config.toml
balance_loss = 0.0039
balance_bias = false
norm_eps = 1e-06
positions = "rope"
init_std_down = 0.00171
decay_shape = "linear"
Below are experts of layer 6 (counted from 0) of a mixture-of-experts language model. Rows are named router (the router's row for the expert), up (a neuron's input weights, with its number) and show model dimensions 0-39. Each number is 500 + 40 x the weight over its row's rms, rounded and kept within 0 to 999. Numbers have three digits each.
Before each expert's rows: a language model's description of what the expert responds to. This comes from a sample of Wikipedia text that the model never trained on.

# expert 16
It responds to: Coordinators and symbols. Coordinating and, or, &, slashes, plus/minus and dashes, especially and joining two verbs (designed and built), plus table separators and citation commas.
router:479472494478534466411569501409575493560547432474486496490432538465445533481515497464498531561462557499492561505562507504
up0:445513480472486490510547479477554493550579454464475493461446502502530487489476561459481528481542501499527456532533471433
up1:478562452437481488474556472491501477474556523516490482436445536477516521443462578474423510515536517496478473562533524449
up2:476468463452519479581532519497533479491522460530436537465546505477511431445511520410529478432506414478493414570479514493
up3:480521465470540443516512392456558461495530522501475477403472538474487467448426534480483579475564445507432444520526566438
up4:440533526442525555474465538538415518504490527425493484450518486426421570503475529462437496458530468435517399449548499454
up5:492596404450531496506539452461527480545505526513463442467446538496492510450473539468464523520542483528461484507507511441
up6:507519457438533436460460500479531475511553489484463525477420554514543478479462516515447531518586481446502472520507552463
up7:503512491414518569437518459528456421497492528476432470484437546508482493505485532494426530504560549460459464464465499470
up8:444520519538516475423541519463487483533511561410479497499443594559476449501516486512474558541600484543524501570522485471
up9:430501449435568503518556419526499432467478567515514464503480519553518456494490542446514517511522568581493513453458498487
up10:475532408484561498462514490465492479516519534446464448472504488517502564472465504486451521470548562517438532522492525484
up11:422551439468540473494539488482513490533505450512429423422446550484491505487452529543465551513522524524478532532511510460
up12:420490481482514462454523490464509495473492490469505450471423567470479496445454541495436543561530524575470496489525487477
up13:518492512511531495467522511475484519589491426513445518440428550487549508527433482475545555464467541521511492578480497523
up14:431509450463523454496512488498552469511519478483481453483465563469520478462457555509466534530547560552497498491512527462
up15:503529359453508531502558413499507474540525479455514503475474447450465480491504529472398499534465501553453447502510475483
up16:519544440530498515492495544480458476510560510472525469463443461562550583498504470518529546478506532456506501575442574541

# expert 63
It responds to: Inner number digits. Middle and final digits of multi-digit quantities in stats and tables, such as 2,242, averaging 17.4, $12,215, plus million and GF/GA.
router:462516412461495433499525478429530495560487419473492508471466545487490535496476573513470502538493604474482517540530524472
up0:431468477431503446537529492541477541477546490522485514506477469521529510557517511457463522494567563517487513565435525491
up1:519485562441532532469500459570469476584572495491463454459420468447513607490496510428476498531496453510506508456453555460
up2:455529487451491503484523456564472478492523483520473572528538499497498504531397525496481513538476544503485476514531484497
up3:433482550436560512463501450548468390513515484474451472576516466541528528400499538479497522515586509491498443474472512505
up4:456554436490499451497546469475465496549498507497503585455498502506478526439427515486460548510548529501537480492527546469
up5:472461466503546551459547476485543481540509533482482501475461518467466551464480521442448547540552507551486473484563524449
up6:457512521493493471504494478500503444527464527568528502501479475537497535410532516475474501554479501495538526547542519480
up7:459471459530491481478542507496520515507467505522520537525496488420469479460476474502465514561528553498513474473523527407
up8:512546472460494495513523446510530490528568481465506494507485524471510535522483470477516498538570463540499463487545534504
up9:535445549509484446501488570477416510559560546486506482440558574481477442468420494482509513523551456485490517574498547477
up10:492528517569501444530492431549503525492520461498546505501545522428397492519474522501456512545503482544513540513518518536
up11:521476410532496499495513493487502494495463521435562538470426474448485564489507460527429511532502558537525484505537513440
up12:517511479499501540534512491501442457522497436469486553556595507502548533522564484477507508471535429537499471429502515481
up13:537508421504475465508512510465477489501537449472539526488521516458447457498505461488502523524543463526470449479494531542
up14:444599452507508474543558432457517489427430449525471457463529467484527553484480516510521498555564539498499489550506514464
up15:468456521551537510497486500442559495518571511491503555485535439475434544542503509534522497519441564489471427533542457464
up16:511518471400491499504528468529619488515531504539394456480611476505529487465548525460465514500545457479479514499503441562

# expert 7
It responds to: Determiners and object pronouns. Determiners, possessives and object pronouns after prepositions or verbs, such as the, his, those, her; also empty table cells.
router:485583428463505451504512463429547510519567497484462456443441534456508499495469559490402538548531528483480498519552487452
up0:486536530528508535497529493522497549512514548479505500429477591480519510541405511398382480455600505477519539535490432489
up1:492510539544516512505554525504544508505506486518504464482562488496508508436503527446495578502491518468487470514472466390
up2:502500464500543475455429566454550456484558488493524581536463545489454558498528515536495512566480515517474514495507580477
up3:478524452370542504448495533499509411493547472500457507551520474536527471473456568468531512537496491523488521528496501482
up4:518601513483535466533513463458531482570517463496451565459471526470434552452485452513581533550491493549512434506541509465
up5:489489492480513484500503408447483501553517441453453531566446553488498558475467437477414513520532527519553558504490499469
up6:457488513444513388515493498465468516543496492470457486456506476451567528490509513526498534505465471547477449520504512452
up7:493481435458614446465571469507518475519513478492486519548456525462517515457495496496487554547544528536447519524527487473
up8:457480439505531451430565446511519487483564523512473454438500493464470530532503534457499528514511515498474492410599520482
up9:511560536535480453511550536462456486492494514538531532534502449470529574480405484458481487501497511519416528408578457560
up10:467480548430509476498552509391524500471538517523481578463525527518455473507439508534533487479486532474494512508503424436
up11:528540424551471480443507474545503494566476512440430445507555482556500487560481492457564553520483434539532502491509523511
up12:469518471531490527499513500524571500493539564496491490457487473525549556488493462489496626442465488477452503534507537481
up13:512504495453497451508499519536553532506445518482498437497506590515543502438451460496441484525538499482507528494490516487
up14:519484456516512502425562466471492464553545496491545508471438495470485523469481538476503532586525541529444526510531532493
up15:518546460521499545478616505461548550519559508447477556437451473529508584506385544379436530471527482457445546444499496484
up16:474441521443480514429501440486582485540583490512503598483438541467480486538542544543607480527513542463523485510506501493

# expert 61
It responds to: Sentence-ending punctuation. Periods, semicolons, commas and pipes closing sentences, list items or table cells, such as ." or W = Wins; in sports and election tables.
router:470455452415558490457535463493575477527541532515412484489476562486481534467453565473464526634529561504483485557570566448
up0:498506407475455492555522509471494451464506469474502475578496541534502504501509504504527537523488414486460457549497443502
up1:479459527481494482454498566565573462507494594561467503589418471493518513502501493497626484476473459444497409513519528467
up2:477549414386532453400518492539562514474565481513441501512492511507465600492493538492525520627545483545498479474466476519
up3:502443503449510437462538482519534533547503421534438479484427504593533577519417472433525465454545529442539525515496445513
up4:447559510474498478421485494506513438560582436502488512448520564481564466483458564529444489542524536429486485511535475491
up5:509504436476515488480537473468515503496538518474505494492481560584548556411445500515456542445474591470506525567534500451
up6:460462472435535490389487486516504471491473507462492515538503531479514478491452497512466577611542476519511464489552478504
up7:523531513489525396559540516474553522531440504432639479520448525424535479457518494484503507476504479495496464530500493529
up8:482476431492505467445497464471509523482556542514511543482508567508542455555505569509461502502468501440550494502539486476
up9:463467427452471541500621470483554492562565454454527447430461557508546472416504509463501492449469452458596471499560455517
up10:493549536589493521487534481484586514556487530452505481541411572502469475509496538501476445553532580542404489498528486499
up11:491500499558471451454530515465577442460445468535466472511557499482538543547554531476465505571498496513520578482519546540
up12:505558440481513510476508493448528430526455495463521492519506528489579507475506547521471500538521480453532536499488463474
up13:491549429527427498493530521487494537530514545436478556505439453468461521515503524440517477467506489538546525554525572532
up14:465486485480525535478510494530501369526502503471494441476463560518505482476438494524420533619503490421505481552482507452
up15:496559501565519534572522466469559413498478497513555592487513548458462536550482588374480549557481485600505549485506521492
up16:479482528481543492443495504536512496492550499520478501522445579460470512420557511541531495567486533542438482577510475533

# expert 35
It responds to: Year and number digits. Later digits of years and numbers in prose and tables, such as 1985, between 18 and 24, 1754, plus country and parliament names.
router:472465483476503451471543447472538480545486523536494457453401536504510455459430567462466527534510517505470557565520511504
up0:463480393473521467485490477435490512529527480515450535535441495443496511566549594509521499558492518543543434505561555437
up1:488428482497527428477511472476563495514549478469519487493449528413421537510513523483481501548523564534463558538525526454
up2:520459503417531561492522461544512520505496472422549470495535495464513399524487414534528495521484552495486441494537531521
up3:501509445441495495423526398452520496539490513525558551466467443516559546563531439474513491510500502485529461476492475474
up4:446486542490493496493511361457535525544487485537491443428522538501572521435465476537518509502547485494591462528562467510
up5:523490452553536451486549493491432436465511528498436504475480463528460585519456566505507526486477509557528504526486453514
up6:499488459466544538449538485448423460480445529462564497536484491502425595498442502445522548506465496500517503476499521516
up7:440460480471535487456524492487550427484515523494467478464550497516525475521514531448489502540510534552462438453533486500
up8:451495486458517482456552451476503486546525471438508587423504487470455548496463529449412506513534571524539512507559503496
up9:484570565472500466529526464467495477544490446512478509436478530477502569530517519470471564543538451486492433398543513479
up10:489488455430521507491470474449473479526576518489478553492532487509531499492561523460514541492433471556545484487496572484
up11:436513432486516481514552469507517499549557476458491469464543516453430523470496492435522538565537525538507493485540495438
up12:394553504516500484476497453519473523521468540520517478525506498529487459528444590504456505489501543477550526482552459486
up13:508521518457520517527525482465509450530491504536457503490543562537564508511509462522485527514609515468473495503491554403
up14:472571506516438423481518463505502524452515422512515501497509487565475569498488516507497508559499516516533501525497440449
up15:464445535512514450541582541524574464516427520542492532494510595417529565458429532506488564524512510583461520440568546443
up16:501469501452552501466521434489533509532501466501438517468497588528470556552432402504497504569507512495464522457497449479

# expert 10
It responds to: Prepositions and determiners. Prepositions and following the in narrative prose, especially for the first time, within, throughout, during, in 2001, at the hotel.
router:455486471471542512472557425443538483547498474441510514459437541539457534509505520455436531578528539506483514526515570498
up0:446516497504527468406525515440483459548500451487532543427513542491476439481439515499503446505462494511557443514511460482
up1:507473446500507489539559502473587533498532470514467577457521435415465567500454605466517493480488524449572539482528503446
up2:449464458500459474464571509519548441527573492492481552490469532438478485484445564519489526470557532501498539492607506452
up3:497523482480558464457560500520521459531553474538441540511466527441538446515494537524508524513535479519471504555573445466
up4:459570491463519482477496513564521462463550587518432443516509563506493505465497562494544547519516484455505475523491500480
up5:454519452459484447482539537519531479480532527434530569484474522478482464537484468457466531503528474508440556469514427447
up6:496492491498524445430506508459521533479510542459552525534390566507476511499477515504527505478483542463546504512516569481
up7:490448520482460511508484494542509442494497524530507467445462502498442399543531504491519573564489575467472539519544553515
up8:490483474431485447456553481470531540564543512501509541463505512467517485479445539465481556526566530561464487578547524424
up9:515403477479475516404490506477501532518552507431490552518448517489471530535468527523516577505470471541522418497560466469
up10:462482473421536502525491539470513540537547519505457512436439554448470513482439526445439550482540558458491521549569448449
up11:448522429448557439524521511508602446538537486498486465476495554483477546501448566478465518538574517482466455522533525438
up12:459533460464511475419521530478575473489578560486459509429454574434471419464446548526543568501529522485460436528570508430
up13:428548426523457477493449512540517500493509599430535398507498581503559497417462548480418537521580452538419498514566549504
up14:423541445498582484549575464447571492544478539503435514472576457440469558489491475472521547514414447465494471555496500489
up15:490503504535524501558549492451556475519488515515506533493552537478521547476478458512498519522574413434470551550470475482
up16:437478460490547492429569513509588506556578452481452466499494501467483496498473515526521551512506540512522497500544501466

# expert 60
It responds to: Digits in numbers. Single digits inside long numbers such as ISBNs, years, register numbers and table figures, plus million.
router:433444479501543443493553530487576497558503469520494498469468531474540458496473547506443541497559636459471558542527575439
up0:443488524472525517518563482468456474525520479496534509503485506403466538389457511515484506515582555505481465614529571481
up1:539474523490530458472498525423459515489525487463488485459520528447458483370477471478522546537542598579520482515508511513
up2:493514471440498515480552441477536483575512467501466540551552534520550498431471484482460535520511559519485456574443505421
up3:509564430497490465491542430440525468558581501460472483537428509453469555492492543489455553567464510535440503504554471496
up4:502544554443512549526482479516498547533479555509562529508451516519546526424530523475436499483463492509515540421517411443
up5:455559518459466520505496477509472516495523434442469556495503506410506510566430553505450520547510526503566507463538485452
up6:492435491431444466486509488466508527501444529506493559485453573524541525550486494487420493491575502495487571485588491490
up7:449515491478496477462557496573460501542493531457443432454518506443466564429497523511428494442538526494501466466487499493
up8:493535447465506437442527447448528480588558496493518481500389609472442530479479504460443544565484509543481473496553522544
up9:428540477531531527408464471538441498481474573483427493531497526492475483489481472486498551501541531485465459435522553459
up10:527541489465490461492534469464485478516594502490505447496475564439539565476486504475511539518431466542495451557571488541
up11:492548510442556471474512460518518486463479498389532401511545514526430496444456511489460506532537563506495478527494484592
up12:490488469495452490533485514469536472545466463465495490476558547453547504515435472497465549522499507524490507541472529512
up13:503512520470516441407578455485482473523580561490433486496554596507437492493472556495471532557513504503475498477492475512
up14:504529504453453436451519387455466473554532529443517531489449534493509527543509553474503555590488512509505538486522511481
up15:546513473495496517493542502498588524555482430464512559538462554488465572521556448476448525510496542572427497486515538424
up16:480526477510481481521530432448516487534538599489456467540567519518546507507456514500474493531458500527519497502567467453

# expert 31
It responds to: South Asian names, punctuation. First pieces of Indian given names like Mo-, Sat-, Raj in film casts and election tables, plus commas, of, in, table header words.
router:453462471542523449494550479501517462560493518424522488434447558505466520507520505503465517620491525514463558523537466407
up0:522416464581520443465538521493505514521469537486488464474441540480426503453520494499546513511548514551500486530497442479
up1:465501426482529493503514415482497506523497530480487504519521529495491589473531472424412473536517479502503446460521552509
up2:433449446505439459435493538484573475515548513479549516476555541468551571490469517492526479526488527528520500521538493499
up3:462529437466445506532501470530487501609478496513466472500495543492499608415526499489469501603520605442504538553465513478
up4:496485451486497505461545541453561500523578488470465509471487500493476521484418509509500460515457555568457489528583528450
up5:505486478475516427401489515490487472480482436503511486472502511498489522467418432531492537487510585522440425548477540402
up6:535537483515531493479547427505535502528516537496455462424510507513428500463465526494560526501503509573508514431459437463
up7:496480417494565455489611388528563513500519451502436494475465492426552495475451538527513524522495491527562479579526498487
up8:485603474446480445512620462508520486488496434517539468485424431443577439470522559488526479481485596487490537538505506502
up9:490485463499479474515529486459472393469555542556534532473466446433472523472487506533493520503526485479355536540477509454
up10:514528472481426501484522503433539458489507544471525494487460512545538564506479507557465547426501446454481482556458491541
up11:427508451514554447521484553506539491510520426555508535517503539447456496534524469473499495574473504512466541485521562442
up12:519485452522536479508548551429515484555506533471494460440529536482511566591441487507515512552509477532436535471487408487
up13:523483442506560522412512503520538495501580520450533472442511480455542522570505525470539535477482460549481501558482498541
up14:482546541426515421407539497486531485520449471476453494542395468503499554550440543457463469560552494515503482507470478499
up15:460482520449523476506493475524497510551497561461478540443522541441536513503454596441520575508510487469483500588555504454
up16:502464540516527456482501547488536482502512580482417488519477554457452460409453557570479542511464514495505479548519481428

# expert 36
It responds to: Name-initial capitals. Opening capital letter or first piece of a given name or surname, often foreign, such as V in Vincent, R in Ruxandra, Mor.
router:391544432491538475454601421428513503514543522478476500490432520477505509493462565464465592488532519502485522541532526513
up0:480405549557465467484564507491534481445597515510521586485446550444522487475533536483501544506500458515505536451526522498
up1:532507578512456476509527511489569518544491562459485468494450523555496471456505447469498587514559452523444499573526537490
up2:398467520520575535488532597485485433543510555536520490487446549465477473542476479475453491487543516517529503508504456482
up3:512574553519515463462518500462463449549555473506549507506510494463481512503478554600557468513490507545497473449442498448
up4:398512489467476533403502495527485505437514544455559520491459505510457446549476529507534545466551542516489563458564614524
up5:517511518512551513519504528453575479551505527447496491461489568447458587512529537517492469499474478440493427423557563504
up6:547538542440447487550530444431494452514549443460548460505613511472521541521488550439527517521488545539489521493556504472
up7:465504579496518533419510509497529473539544523388506520473478539494466535466468551454505548469475518451435477558501505486
up8:551489548524524485499606533415527474445489512484529368491480507534515504514491554449568482519462551582535413472469493427
up9:448456548485475493460526435450493505510543506463449534460444490501462473498516516459507541530533471457424491587478621478
up10:580538564478478548504540507460484462542513374469533508530496502521517520481520542463470507540487580571497532499559499475
up11:550500560525463447446508454480565488548561596418565501488418548492483546497436543470560493550482549504496499548460520540
up12:522509564473571474531482520466491492487571467463424488496484540466411457535524458503466493535489556507495481534539504466
up13:652529573462488534490487531463507525596551573494480553507492473452496485573515560496497510508522518536479508517455436496
up14:498477486513472469497540460524555526438514559488535561417509539499578430550435518493470519488514512473485589541512475485
up15:465525517480537472482468472528530459534543452491468493489503499476512525458450512583492439531472540535446499467456510531
up16:496469510441444570530585467502568409515559559548445539463483523470471546472480568511511550476473501515449544473543552521

# expert 19
It responds to: Adjectives and modifiers. Adjectives, quantifiers and adverbs before a noun or than, such as large, more, different, closely; also adjective suffixes like -ate, -ous.
router:444510452421531445488550484467558512520480416484482484459484537465459570516481555506439557527553502482447469536517589464
up0:502530458508588488512474535553517436507545454479498561471515555467562535501551438486481511513506488529494523420605549531
up1:508518427496536451481510474358529524473482536414518494471442543499536530443473554520515528528512532504478516416485552482
up2:441500414546496500506569438480492536495529431485475498498426488399508581499516504524516474530514600498495463515581522506
up3:452490487531530518528570454450547485556604488507437484540438475493541501437442487492504567543522512513501568540519509489
up4:481480464470476509465497504535496430585548491439493525471426512540489503508555504463501538505506465543517464524627498458
up5:493479511476517496449557504486544480546533476500491522482476502450466544504460521482487557550569566484500512517526470413
up6:488515437486547428461528440438542491543539469449518511471451552549442507412500507437436512567508541520487509476579547461
up7:537484504520517501479551501460525475550602466539479484509467512485496486478436511452486556557559519543559597518576516460
up8:503572458532497427468543404520454477469542427508489476515481525530457480452438472481490494494602539494451513480495493505
up9:517484493465450480510493420524505495537546441536442536426523560437466472474476540489422481481529608526624519585568440460
up10:465515460469517510392519490477565391526513493495429502472440592452488546499453493443526531577525570534523535497519519494
up11:440528468453550446541525461463497534522464544530457459534489548568499544555469439487470481584536487561439488454492489492
up12:517508550452585465478473535426536544523549408484470493494424566478532529553485461481474532531449490556426522499485581492
up13:527528532491536551527424427469516464546471488548484540439505553532453541554483482492431457504526575494482506489483506426
up14:487516503472465465424574484542457446442547497530529455543456536456503492465481472384480522448594469512535475463639453439
up15:506502532511545532523565417423508454555547416509524573542456507459490523520535538454475499553520506483544494530495574472
up16:489490414502526474479528482510561474482502571471423528560419515519463489482442566460511545561545524566493459509536467477

# expert 59
It responds to: Sentence periods after names. Periods ending short descriptive sentences, especially taxonomy stubs ending in family Crambidae, and before It was described; also quotation-final periods.
router:511516480495548496484517501467559465497509490463493495516489529495485485438435557516471531527532603532519504483567562486
up0:485440529439521530502476541595508442511494513540477537521498446487515488489541414532531531502537491467477498571481578512
up1:501553535436535499445504450482486498490504531543493491532547492555552474477468521513394496572537534461506448448501512469
up2:508551494425543512512500493526562543454524517483507431459436530460477507533527560473463465509485458460505535559439459469
up3:442433501493587499461537458483494462462466437385471540474517554512527506532415496507497560548521610496521431473590578508
up4:484533492461479482446561465508463495474489519464460467531496492557578453485465529478506499492555612485486495504484474522
up5:528564459497437468560423467455535516513484525499494571537485601539515466421468504539475508522503509436550542539443424575
up6:480531499505468498517568464497522572468564517485500529533521557443468525480465590485543535526399448545476524460554563491
up7:454573492461634498525546436570515514543480450458481544518473493517446536439499563466380481515506529544468482510495452480
up8:484534474506540516471661442488586466453502527515509570489484480381542533546499521442513506479469526489481477528520525502
up9:449549472509526477505551499523526526565540534372498510543479503479563498480543537491485476511498541509428492559504529529
up10:491586448493524467525555548440556482461451450552499442471483523491444545450455559475546457456598538486546535464522453494
up11:463485516466542424530530553434574494513452540479579525510431487467567526552549584499456510546494551471492467484481526435
up12:503409489484528482457497509474509491484525532477531498445506516482498512500355551481547521552529467509399385517496556497
up13:520464459457539460504491487437525506487556488555477512482452509434497441524507504491467545451470493465464444497506534493
up14:430504515496559508435585481507505517553528506497473490452494514516533483556548552449435475513494529451547452478508466469
up15:520549507465436486465499445518467466469584497526611463443512604462545468399520516510491500580576573515514474487517459503
up16:422502458451552521430559484524495434484544488528510481549491560504470538559498553522420480471474524503513510550525567450

# expert 57
It responds to: Articles and possessives. Determiners such as the, a, his, its and their before nouns, especially in "As of the 2020 census" and "helped the team".
router:469530436435490483481516435463555457565567413437464493430472555494485567480497551440470507569546545549492501561551515455
up0:489462553499486518476515521468543498463567524490442436509483593516492464533468472461505489503535520508542496478553511521
up1:488513485526565508488536499478537453584478521474412460453485452511418546519488533493485521466518473548393484551510507520
up2:510537525505554527476519571477477451462423486564477463487471507534445549505443521548461407574554534438440502442549489452
up3:503467462471526510443497435440514478534545462544447492552507548494541532487488561552550490553499509469554578429519484504
up4:493531469525506502611491449494490462448447480450504495467428482515522436511479509427463491558538468598428519541487445511
up5:424489481600490443453484525469497486478561526438556517511527569513537515532524562579466564496447490462585492523479468428
up6:491528484436520522526525441504531457505498443510529467483463497492593507530503524535446538558407528516515475524505484470
up7:497519400540493516513503483489547562603440475560543471490441462499478579531519472446450486481452542561488512465518445464
up8:520478553471492519486552482468477488401517474504439491510528511451521480555501511468527529542607472504576523462549522473
up9:478540520492518449412512427427481446548467497532515487519493504532503485530452507491477507577510535530564509433487489543
up10:496398473525438505513535501480540514546453483437515481475478490494514506524504533520489446553624528467541503505470554487
up11:519480511503539494482510513535464509394529519531494410495523485498568511479513384529534487540456511540503570506570513515
up12:533432489561521510498551545489520527528435527539485481517455531536501498398460543546402492547535507452520463568532535455
up13:516515525545501461547508548483481544502549526471479535486504451484489454549523500471581494528507504528537458478472489435
up14:517473502525530468473529549541547387507537447439562593472533516526450518480488495462592463542488465613451479502534454493
up15:527462447446459516429485527479541471585466523457507482433460514560547505493480498397482513443533505499522498541562488506
up16:534413476446517502516491539551488486500528507514524453484529572510476406539536504481536500440484542509541525411552513394

# expert 24
It responds to: Prepositions and list links. Prepositions, commas and conjunctions that link phrases in prose, such as including, such as, by, to, with, of.
router:474528487454536478439587428404545450574535491493516480462488545461494513529495485427429522561479572493512527507574490440
up0:506496501487512541539425560543456437571543410576470503506454465524487520467464560503520520536528482453441531550486526508
up1:493500454486474521427485428425565443515561472557459512435505507512514570500467539521527510502483541502460474536504495501
up2:514431471506474523474546482487488486473515508485547461576445470451498546468466557523574464583494500511482471543521558485
up3:449620522500543453477507493474567503423537438465485542463474533507421456532570499451530485472518497444518435534435503499
up4:501478551481545496523483500509512434528457498568458426480422572551525493513492462479470508545526533482609554461566541573
up5:497484487531536516473436505560494465528525521514502419462546476562550494524512476451483527402565518450458440492444439524
up6:451492459432489510525526528424484493494578525470472608523471490470515430453460487510463488493514489607492537475514482576
up7:474497533410520490490419540530453499464508532503488458457514561541504473485474486547539524456504516442525525504540536425
up8:499546514462557490516403460419483459436494538492526425504491514556475509502540544468521500498502506425429483495473532561
up9:512495458536483513438530495525529496536500529484442415482500482489568568468469511488463506470518594499491517502578476525
up10:472599450451524487472466582478538491536521477506493452503460520472455464457466471424513466464490513484452504530518468498
up11:528422460483463500496486600539499521481509471449476514484453535484492531526485510502497552458515433516546445528526487466
up12:457567467499515544447510449478517616470487496567505503501540609504589508472529514516480519512532559441482531529540480489
up13:450512525528516476546448536451476592502544458470535549494465461488500522562463492481429510382480602497557522466515557471
up14:438481441494564466502509492514591585474556516508429524516502543432511560474469536529467560530488466542476513520521524464
up15:471523472465510478557570516565540513541544498460460452502527536449556483465437562478498528523490483472472453505508446492
up16:522503443497492471486488522526548505567485443450529533402478472499513572506526512497518535569516466508507462523459477557

# expert 55
It responds to: Mid-word name pieces. Inner and final pieces of foreign surnames and titles, e.g. Sotom-ay-or, Karapost-ol-ou, Qu-ix-ote, plus brands like Nintendo, Studios.
router:418476463439521434411542467534517525550581479502474473447431544510540478465423507472482612490560515515434578504552486482
up0:500557552496491495536450489483478484540552505443560537468540534508443511506479525413511535529453501453451480506518571458
up1:489550489449549497472509520481491444521487502517485405516503535548520504449491456404464523549502542526445561464483547530
up2:474450479463488445458568499503506501513540514519450486399489564517574481443509540477541554507592526514468466473472489467
up3:533494515543488479460508573525534500510477455492503508478464543434404492489537474426457481515431563540437484469530523470
up4:485534452474593534526549541529511447543484487465510542496559500456416521553543576514501448514473542467487516516510601494
up5:513499431521519490549555480452590504483468471525487527470512547413444505502491492492514494515442592503522527490475527471
up6:490533519469469516548482473508506496476560466498513486512537488511413592493518528457524539503475480421535472456487486461
up7:523497488508493473567456509494545473557585471477469412463484516534494480482525537540475530494444486450480445547462463442
up8:531562450492514506521529451395536480584441485426551474464475572532467513502501538496462547565538565446546505546505538459
up9:467487531444460525499501514429481524550567559518459490447492540545477465443417576551453467551528494479494554489501438498
up10:466451512435490476536607479415522528522568440531515526452453501455562545439508475518530545511469494504392532512522467524
up11:486536510580529495500519530527524427489444574443525440492490568514516518494514399480523535522475500566481499529534469493
up12:510470438496513464499470493494471476485545564504486475488523476455518480462534521568513519498515509557513539441574480528
up13:472505469511573482568542519446532450564494484437500505495482533495482527477558542508490511592535527562531463522570512459
up14:500489474459514476501535470431526474516507445452516509490484549420428555542485516468486494610553557493496467541550535505
up15:487486496460512544549486394462556499467511483489498450479555532465484546548539533497499605571478565488574485546511530516
up16:472564504452530424529512447470545413536473444472465432502498531424509511481471531469437458517526436443535479558583542532

# expert 54
It responds to: Calling verbs and fragments. The verb called or calling in news prose, plus scattered mid-word fragments such as oc, ev, and pipes in sports or election tables.
router:477498397467516479472556466473512507530549458556477480462457561499509546460467561482437560521519513536450476503570494498
up0:460425520474484458561524509522543527525493451472431479464452485524494605540491516479487597538497470523440628561540533540
up1:447499443462500466480526475446510513513520451516518474412462498511481526436469529531470498491543529491513428505529508402
up2:460528517426522524505565509494480480523471442504438434479501541452528469530481433522519566510504458498503491535454435516
up3:490407449515489516420547483494500482517492481454522553495515456506452506443419496481486473523468623480465539532568496533
up4:452471523496484520468584479533582425511519462460470468452516467442466454529479525532489558536504546510511489564439491480
up5:525556418490496515480545530503488460506509506450529433559459494513458433538570501396445463540611607523481481457516565447
up6:501546532474552447501459544517497500517448448431553575520448495493488553493492573432550455523509530542482485419529501493
up7:533568474509554447483499491527533496530524503473495503500464504567451541555480534447485517510510519513557558535460409456
up8:525515496504497459546451447491532502475545459503499485509486529542468458528556514518485524513505536488496464489547480485
up9:483450439457535458502543483483553481555514484464516501471453538501500465467449566484463532565508546485491560554533535442
up10:472479488472436497535493442454531425554546543485486477483537520396568574545475562462441498440459478462481513490462489515
up11:432519497475536495495500485488523500514559473556511492520442551512425514447508493524449487528488595538486497494529522440
up12:442530443523551555439519457529549465454539513478453461541502503387442509493483542473492478515482477512500446539497487472
up13:531587487543525489540554442492502513496438499526493451503418495509558541474384479511496497550574533545516509461502478488
up14:465498489507539466496548475485451529575485451555489566513483511470560467429526512486400516510523529520527511439616513410
up15:471559434440519461485558478485539453563506480509422445510448525480496470485452534468460568502507551489540538561533550509
up16:514448533541498494407510515493601516585498394498514485448529491538454532482446506462452520556568577537478470508521488521

# expert 49
It responds to: Prepositions. Prepositions such as in, of, on, during, about introducing a phrase, plus second pieces after initial T as in Tonight, Texas.
router:470527471445523508493587444423554448557615441508505506497423542498464503486497565436459517518550524521451543517548569469
up0:476488489528551521579510448568482489559534449557496539528520505521540499493505498529460485565557495482503428541453511489
up1:514547457495503438385547489514500536512507497511495520469466482460518477521472517491465481510512573541452482535525526455
up2:521514449457483532381546503492484547546592536491456501499521507538537411487509505479560500528547456499478447465485393427
up3:508511469534523453496541465447573521537561530462493443482493493460559495431527437531506528478528470515522515513495423510
up4:499496465496548498497565395454437508469486599487476525497537608509520459536412530510462494513571488480532482507563503475
up5:477594481487528482552542507514507526487555485509508519514449455471510457451509494530565477443544474526489409511544529486
up6:519537535482536504542522423454518447424491497509549484451477479445527488531557541521493535481546569505495503470504513500
up7:549538435527477508476538474446571462576518452518554460501496585457550566540515484448463497503569504474476539559496506446
up8:479503502430529496467498462438466473469501498538478460493501430576475588484444572532494546496435564501532525480514464547
up9:509531498542571512549604546495532487521467551441480463464516540519453499476482523458515521530564529485512439506493474506
up10:455530473515521492468494490479529542536489536458458422464507593509520532447368490506455545503493488493530438522554444458
up11:458460457442585501481568542554540439476511525504489465432469567467471500488486540519489532510551492485465490522554483457
up12:443506539456516459513495470466615490528547499528413489493432498512472506549403514489533596544424460447499468563502540512
up13:500491463489602454490506445531551473522523555449477523444505531495543566474447513441459509504546558541480509505550511473
up14:462464397475520511497532469491517515521534481510410480490462492444514489462504537452504511579510496552501473599496479494
up15:535537420464464503494561540498495496492462583475472417473543545525584513523552542474457591524539472478500409488504535423
up16:504502438526557542476458478528580514520503543561523470496504506456539531484547484460517496562445504390412482477512605558